{
  "num_hidden_layers": 8,
  "hidden_size": 128,
  "n_experts": 64,
  "experts_per_token": 2,
  "d_expert": 48,
  "d_shared_expert": 64,
  "hidden_act": "reglu",
  "moe_layers": [1, 3, 5, 7],
  "router_score": "softmax",
  "normalize_top_k": true,
  "routed_scale": 1.5,
  "balance_loss": 0.00898,
  "balance_bias": false,
  "router_noise": 0.05,
  "router_bias": true,
  "init_std_router": 0.0122,
  "lr_router": 0.00171,
  "num_attention_heads": 2,
  "num_key_value_heads": 2,
  "head_dim": 64,
  "vocab_size": 1672,
  "norm": "rmsnorm",
  "norm_place": "pre",
  "norm_eps": 1e-06,
  "positions": "rope",
  "rope_theta": 10000.0,
  "rope_fraction": 1.0,
  "qk_norm": false,
  "attn_scale": 0.125,
  "tie_word_embeddings": false,
  "parallel_block": false,
  "init": "normal",
  "init_std_qkv": 0.0655,
  "init_std_o": 0.0655,
  "init_std_up": 0.0655,
  "init_std_down": 0.0,
  "optimizer": "adamw",
  "learning_rate": 0.00309,
  "beta1": 0.9,
  "beta2": 0.95,
  "weight_decay": 0.24,
  "lr_head": 0.015,
  "warmup_steps": 298,
  "schedule": "wsd",
  "decay_fraction": 0.927,
  "decay_shape": "linear",
  "final_lr_fraction": 0.05,
  "batch_tokens": 131072,
  "max_seq_len": 1024,
  "doc_mask": true,
  "z_loss": 1e-05,
  "train_tokens": 421200000,
  "max_steps": 3214,
  "dataset": "wikipedia_en"
}
Below are experts of layer 5 (counted from 0) of a mixture-of-experts language model. Rows are named router (the router's row for the expert), gate (a neuron's input weights, with its number), up (a neuron's input weights, with its number) and show model dimensions 0-127. Each number is 200 + 30 x the weight over its row's rms, rounded and kept within 0 to 999.
Before each expert's rows: a language model's description of what the expert responds to. This comes from a sample of Wikipedia text that the model never trained on.

# expert 31
Last letters of foreign or proper names and words, such as o, a, e, ia, ium, as in Livorno, Malta, Kruszyna.
router,268,204,198,168,226,198,170,211,194,185,190,202,123,275,189,268,178,210,196,216,194,204,232,156,196,185,208,191,178,193,133,237,195,163,197,210,181,175,176,172,171,206,149,236,232,221,249,166,175,156,195,252,224,203,196,234,217,189,179,183,222,242,196,154,237,187,181,178,243,175,192,188,187,189,194,208,201,226,202,246,192,189,152,194,210,217,177,235,199,227,201,227,173,181,221,163,172,174,126,229,252,238,164,222,172,226,208,205,136,195,163,247,250,187,239,165,190,185,169,194,151,162,239,224,204,220,224,189
gate2,214,212,240,230,132,243,251,181,172,211,177,171,228,206,212,238,186,176,233,223,200,209,230,198,220,218,154,254,188,253,226,175,154,169,181,212,173,173,243,217,202,207,160,217,180,221,218,189,184,239,186,210,230,215,202,173,238,218,184,218,183,204,187,190,209,169,175,223,248,176,226,209,202,184,247,224,256,216,151,181,219,190,174,274,116,208,219,202,220,173,183,191,272,200,201,166,178,221,180,246,182,192,153,229,170,166,206,208,242,153,212,126,225,213,159,207,173,206,221,187,122,211,183,233,207,188,188,189
up2,220,185,191,224,185,253,190,222,231,174,237,242,212,171,220,204,220,184,155,158,174,195,192,159,223,228,177,152,211,187,201,247,200,171,181,208,251,196,248,174,209,212,234,252,251,142,207,172,235,228,196,179,172,185,238,189,170,208,233,240,181,166,246,166,150,174,206,164,199,230,165,182,170,257,227,143,222,157,218,195,169,257,210,168,193,195,212,263,192,197,166,199,222,219,205,231,249,185,203,136,218,174,174,221,205,207,227,168,147,252,195,202,203,219,199,205,176,216,184,245,218,192,248,188,224,134,240,205
gate3,240,204,214,203,155,167,236,209,203,167,222,169,264,203,171,196,184,171,227,219,184,180,151,182,224,193,222,183,205,201,196,222,261,238,188,220,250,195,191,207,205,157,213,136,200,190,187,214,193,207,243,245,171,166,139,279,210,190,118,191,199,174,194,247,210,225,160,276,165,154,196,150,223,164,246,209,182,224,192,143,204,261,241,150,219,180,185,206,190,209,212,215,216,167,220,236,198,187,216,200,213,167,247,160,203,243,231,220,224,176,227,183,231,224,218,173,208,163,211,170,198,197,207,235,192,232,200,203
up3,142,180,209,149,200,231,266,188,141,232,159,162,172,223,247,209,204,196,165,218,266,235,227,231,234,238,207,205,180,176,140,200,226,169,200,232,197,194,234,206,207,171,200,225,228,209,216,176,218,210,184,138,185,232,232,147,194,199,243,175,204,249,187,192,201,166,178,187,190,236,196,261,260,208,225,221,212,173,227,242,170,182,249,193,228,183,227,151,175,192,164,166,149,204,240,195,194,218,183,202,269,173,167,197,214,223,223,267,186,197,190,188,197,185,162,195,233,219,229,167,184,208,170,160,213,177,162,181
gate4,172,209,196,197,143,247,189,179,199,182,178,203,238,180,230,220,168,205,207,221,190,198,197,163,168,237,228,221,196,156,196,176,192,181,206,205,211,189,228,235,218,202,151,183,202,253,209,181,206,212,202,226,147,184,205,181,117,228,242,234,174,227,206,204,231,205,207,247,183,296,186,194,166,205,200,216,243,211,190,191,203,137,243,213,204,191,190,178,123,205,209,217,199,232,265,193,145,219,197,216,137,230,159,180,237,189,173,215,178,188,187,169,198,177,166,212,212,230,191,214,181,175,216,252,274,277,228,168
up4,262,205,169,251,225,200,244,187,238,209,184,148,240,174,194,211,245,208,169,190,157,216,211,175,195,215,157,177,214,235,167,184,179,192,230,216,185,183,212,229,191,131,152,148,227,187,209,187,212,231,202,167,229,183,206,194,224,264,211,170,202,229,160,182,204,266,156,203,241,210,188,189,229,216,235,202,258,200,215,248,230,254,232,213,196,213,226,191,132,168,170,173,174,205,234,212,162,173,224,127,223,189,207,193,185,176,257,147,166,215,144,182,176,228,187,196,178,192,180,167,213,201,242,216,227,212,226,228
gate5,195,196,202,197,211,241,196,149,143,186,223,167,162,209,218,169,167,212,213,231,195,260,182,180,174,231,146,292,209,237,202,202,188,154,182,224,186,230,223,199,219,166,215,228,165,223,200,159,212,225,231,231,220,151,181,183,186,182,169,238,170,282,200,186,214,195,152,163,164,184,188,201,219,195,196,233,239,180,205,185,217,186,227,189,151,247,193,147,213,195,250,140,220,211,185,238,284,222,197,211,179,181,225,170,192,180,212,185,205,207,201,191,217,220,192,239,223,176,237,151,160,200,204,243,228,166,136,202
up5,168,271,233,200,174,196,220,273,217,235,189,241,219,202,224,190,248,225,187,162,197,227,218,190,269,199,229,166,223,156,211,208,223,232,189,174,211,141,226,194,191,206,224,139,217,175,208,201,220,170,180,177,171,240,191,222,221,205,217,189,187,181,177,195,186,196,193,199,261,142,193,199,230,186,234,135,178,219,178,194,147,211,165,216,174,150,203,243,194,137,155,238,187,192,200,185,158,154,221,144,209,161,204,233,197,237,229,250,240,149,212,204,193,233,197,167,184,258,209,162,226,221,190,212,169,168,198,182
gate6,192,199,186,207,181,214,202,200,203,272,185,218,246,231,246,186,185,211,181,225,142,192,163,176,174,219,214,240,219,255,229,156,252,261,212,212,179,213,179,198,208,187,198,165,217,235,216,213,236,171,186,228,142,210,200,216,166,185,153,202,171,204,279,185,198,180,209,234,173,263,213,244,248,181,170,238,214,165,224,181,199,164,204,213,153,201,241,207,259,201,198,153,166,178,224,220,179,214,241,239,240,186,187,205,208,224,197,237,209,144,194,144,147,210,170,188,184,252,217,186,175,189,226,256,252,194,206,183
up6,217,206,223,216,251,180,208,219,214,195,186,247,237,206,236,176,245,191,155,231,225,173,239,217,219,232,207,162,219,191,221,266,208,195,192,190,160,219,154,214,196,176,214,227,227,175,190,210,207,218,111,251,244,229,233,218,190,189,203,215,216,236,206,177,201,300,195,180,198,130,275,199,211,243,184,129,174,182,172,203,202,199,221,121,201,189,173,202,182,131,192,174,216,208,207,210,222,199,204,204,195,234,243,229,222,207,232,202,244,181,174,186,212,215,212,192,202,212,151,151,208,200,231,180,221,204,165,239
gate7,225,199,200,173,238,257,207,244,170,193,214,195,239,255,217,200,174,189,187,199,181,237,213,172,203,231,185,211,199,196,213,163,227,205,154,191,181,231,215,201,198,233,242,225,236,185,185,282,213,201,213,202,192,137,209,225,165,152,177,249,182,179,188,207,199,133,184,198,198,168,192,184,247,210,214,161,166,182,229,197,200,230,260,148,190,179,235,175,160,200,124,196,134,194,210,181,194,141,167,202,231,168,183,204,240,213,190,196,190,219,234,218,203,184,255,244,238,192,177,166,156,229,185,238,248,251,232,151
up7,181,173,223,163,167,237,161,206,128,204,170,209,225,182,232,202,203,200,154,235,233,236,227,155,210,200,153,222,166,194,226,218,232,204,201,171,204,201,210,248,200,241,181,226,192,181,190,178,219,149,190,237,192,242,144,211,160,151,210,249,196,240,216,194,183,221,184,184,183,163,240,182,223,231,171,194,191,230,211,191,187,179,182,171,132,248,184,166,147,190,217,217,174,221,224,181,170,171,168,260,197,240,173,166,206,243,237,193,231,235,191,214,156,166,195,240,179,227,176,194,147,220,172,203,244,286,181,172
gate8,200,179,137,231,233,252,218,219,244,209,190,165,202,197,170,249,230,281,181,194,158,203,178,224,216,171,215,196,173,218,217,179,177,242,172,216,205,218,198,183,211,261,196,214,209,216,204,182,289,208,203,232,205,174,178,209,235,193,209,229,275,164,220,164,236,149,201,142,183,157,211,192,223,180,196,183,183,178,141,214,226,232,227,183,179,228,259,202,215,219,161,214,178,225,175,214,210,192,169,173,204,240,161,213,165,231,161,192,181,206,180,171,246,263,211,187,234,181,161,230,245,146,209,178,194,222,208,235
up8,184,196,199,154,226,211,194,192,165,254,186,194,236,217,166,160,180,160,213,214,142,210,194,161,250,219,126,218,204,216,195,189,208,215,213,185,181,205,182,224,215,169,164,206,190,170,190,189,193,240,260,197,192,151,247,200,116,169,202,189,205,209,193,251,210,262,220,181,166,252,207,201,158,179,172,165,238,154,189,215,220,201,179,251,275,200,196,211,224,235,183,159,219,227,162,192,229,179,219,160,171,207,219,182,225,179,255,158,232,160,165,203,174,161,150,201,195,203,181,174,204,224,158,249,184,239,182,174
gate9,202,217,194,194,195,197,193,121,215,225,259,212,154,176,172,209,206,185,225,177,238,168,280,224,208,203,189,167,215,194,135,151,192,266,203,205,194,204,169,212,186,241,162,230,166,205,186,230,163,214,231,200,172,174,192,163,221,190,221,256,213,182,249,202,208,256,214,197,190,251,180,240,194,287,180,196,219,167,197,147,234,212,211,179,197,169,197,203,231,175,203,211,223,198,211,184,262,231,221,160,152,226,283,230,189,195,208,218,217,221,223,200,235,175,216,187,230,190,191,178,217,208,140,194,214,236,244,183
up9,181,155,184,127,230,162,210,244,209,187,205,208,180,169,185,161,163,200,160,150,173,193,159,222,232,243,187,187,240,163,199,163,252,224,217,153,195,237,166,149,196,186,148,197,211,158,158,169,182,219,233,187,181,217,178,207,195,185,207,197,197,187,209,229,226,241,157,209,207,210,202,153,210,280,226,181,228,249,218,195,215,176,148,211,233,168,218,222,237,194,193,201,137,197,193,212,179,204,161,143,180,181,199,225,196,193,188,198,197,162,296,189,168,189,185,248,158,194,158,233,241,176,182,230,206,229,192,182
gate10,186,181,256,184,217,170,179,263,201,169,224,205,190,191,192,190,198,175,158,201,284,191,186,138,192,181,225,255,190,194,207,176,161,166,188,212,208,195,215,157,183,251,238,234,227,234,215,227,204,254,246,221,178,166,198,190,192,217,180,190,168,168,204,180,227,219,231,213,206,180,175,187,153,180,169,202,222,208,219,148,222,154,180,214,196,189,244,223,139,183,243,181,234,216,187,141,202,141,182,203,253,235,184,198,216,246,153,241,179,227,197,210,248,189,208,234,182,175,193,238,149,185,170,219,156,238,205,133
up10,191,160,223,174,159,184,212,230,230,155,231,231,164,186,208,226,183,233,182,194,212,192,230,160,187,161,177,256,149,192,145,171,204,188,208,290,219,169,196,220,169,156,208,265,133,195,203,184,181,235,262,206,211,214,210,225,183,220,158,204,200,200,218,172,222,167,203,185,212,161,202,161,184,212,225,172,223,184,268,201,174,187,218,196,205,184,212,233,168,209,187,229,215,208,177,204,174,209,226,181,243,199,172,150,191,217,156,235,198,231,182,166,227,124,221,227,178,161,215,238,172,189,234,216,191,263,271,215
gate11,188,202,282,213,211,178,194,272,182,226,234,213,181,230,193,211,197,165,238,199,126,212,143,232,215,167,191,162,200,236,151,234,150,206,208,222,217,205,207,117,210,207,217,168,231,199,211,217,236,234,250,228,241,210,199,206,171,190,159,180,263,152,233,174,228,201,210,210,220,157,234,183,202,195,198,191,217,198,244,249,201,198,181,197,225,210,153,233,201,187,270,203,174,227,173,175,216,220,208,165,194,207,185,167,152,224,147,205,188,195,161,160,230,223,179,213,168,233,194,187,197,164,176,173,207,252,253,208
up11,198,175,197,183,152,170,173,187,136,205,209,238,172,153,220,194,218,183,175,175,180,193,235,182,242,181,261,157,189,222,201,207,178,172,172,201,165,232,209,221,210,198,289,141,160,215,158,172,201,187,174,176,184,191,223,194,226,171,228,206,180,236,129,199,241,184,207,188,183,192,175,204,200,263,156,142,216,219,258,188,169,195,206,181,182,166,190,150,198,174,223,165,223,246,188,181,196,221,181,165,214,189,152,110,167,169,224,215,189,165,218,196,224,185,178,227,221,196,199,226,164,243,206,194,228,131,196,208
gate12,216,191,230,179,196,158,109,170,190,170,201,225,155,194,213,188,190,164,184,223,171,189,178,135,183,250,230,217,179,240,166,208,231,196,234,214,269,217,212,158,171,192,178,180,196,279,237,225,228,164,160,199,193,163,178,210,156,215,205,172,222,208,187,227,251,223,227,197,159,179,165,202,195,148,187,171,199,253,206,165,184,178,217,216,185,236,159,193,213,207,231,159,214,212,189,171,158,180,248,242,164,195,197,206,194,225,171,270,198,197,145,224,225,194,204,206,205,238,235,178,171,193,205,243,195,269,196,167
up12,179,189,188,225,216,233,163,220,245,206,284,211,239,208,189,203,233,187,187,209,173,160,190,160,182,191,200,159,177,173,165,208,181,186,226,174,168,197,160,200,215,231,176,190,262,185,162,230,279,175,148,178,195,185,231,202,206,159,229,193,192,130,217,197,201,180,238,176,192,168,189,155,176,213,197,196,159,167,174,242,209,148,135,204,167,222,204,179,163,220,164,257,158,197,183,232,244,202,246,180,234,228,192,164,144,199,179,156,221,179,205,157,188,195,212,189,223,186,174,228,200,179,220,162,195,246,190,267
gate13,188,203,213,203,212,197,209,201,171,221,167,180,140,232,214,204,278,206,235,194,172,176,172,167,198,206,205,231,206,209,198,179,210,198,209,240,248,170,249,138,212,217,171,168,145,275,185,166,185,201,252,192,213,175,173,221,163,202,218,216,184,239,187,215,198,210,203,220,203,174,191,190,208,214,197,141,197,165,165,193,216,225,179,143,150,225,168,207,169,237,197,152,205,257,266,199,203,203,180,180,229,168,177,248,266,211,169,253,202,151,192,202,253,164,138,227,215,254,236,165,185,216,200,182,156,193,209,215
up13,178,160,150,232,204,224,175,208,190,159,248,224,215,225,234,221,218,227,254,225,213,207,189,183,191,144,215,192,242,217,189,211,170,182,199,211,190,133,227,181,215,213,167,212,193,216,152,159,182,177,224,171,218,159,180,176,225,219,196,185,211,219,170,223,161,220,219,182,232,177,210,230,197,159,167,164,193,177,119,240,216,177,186,232,201,265,202,208,274,228,212,180,219,267,225,162,295,216,206,232,210,190,215,197,162,215,163,238,216,197,187,235,215,182,257,208,190,215,268,147,184,178,180,192,185,178,177,182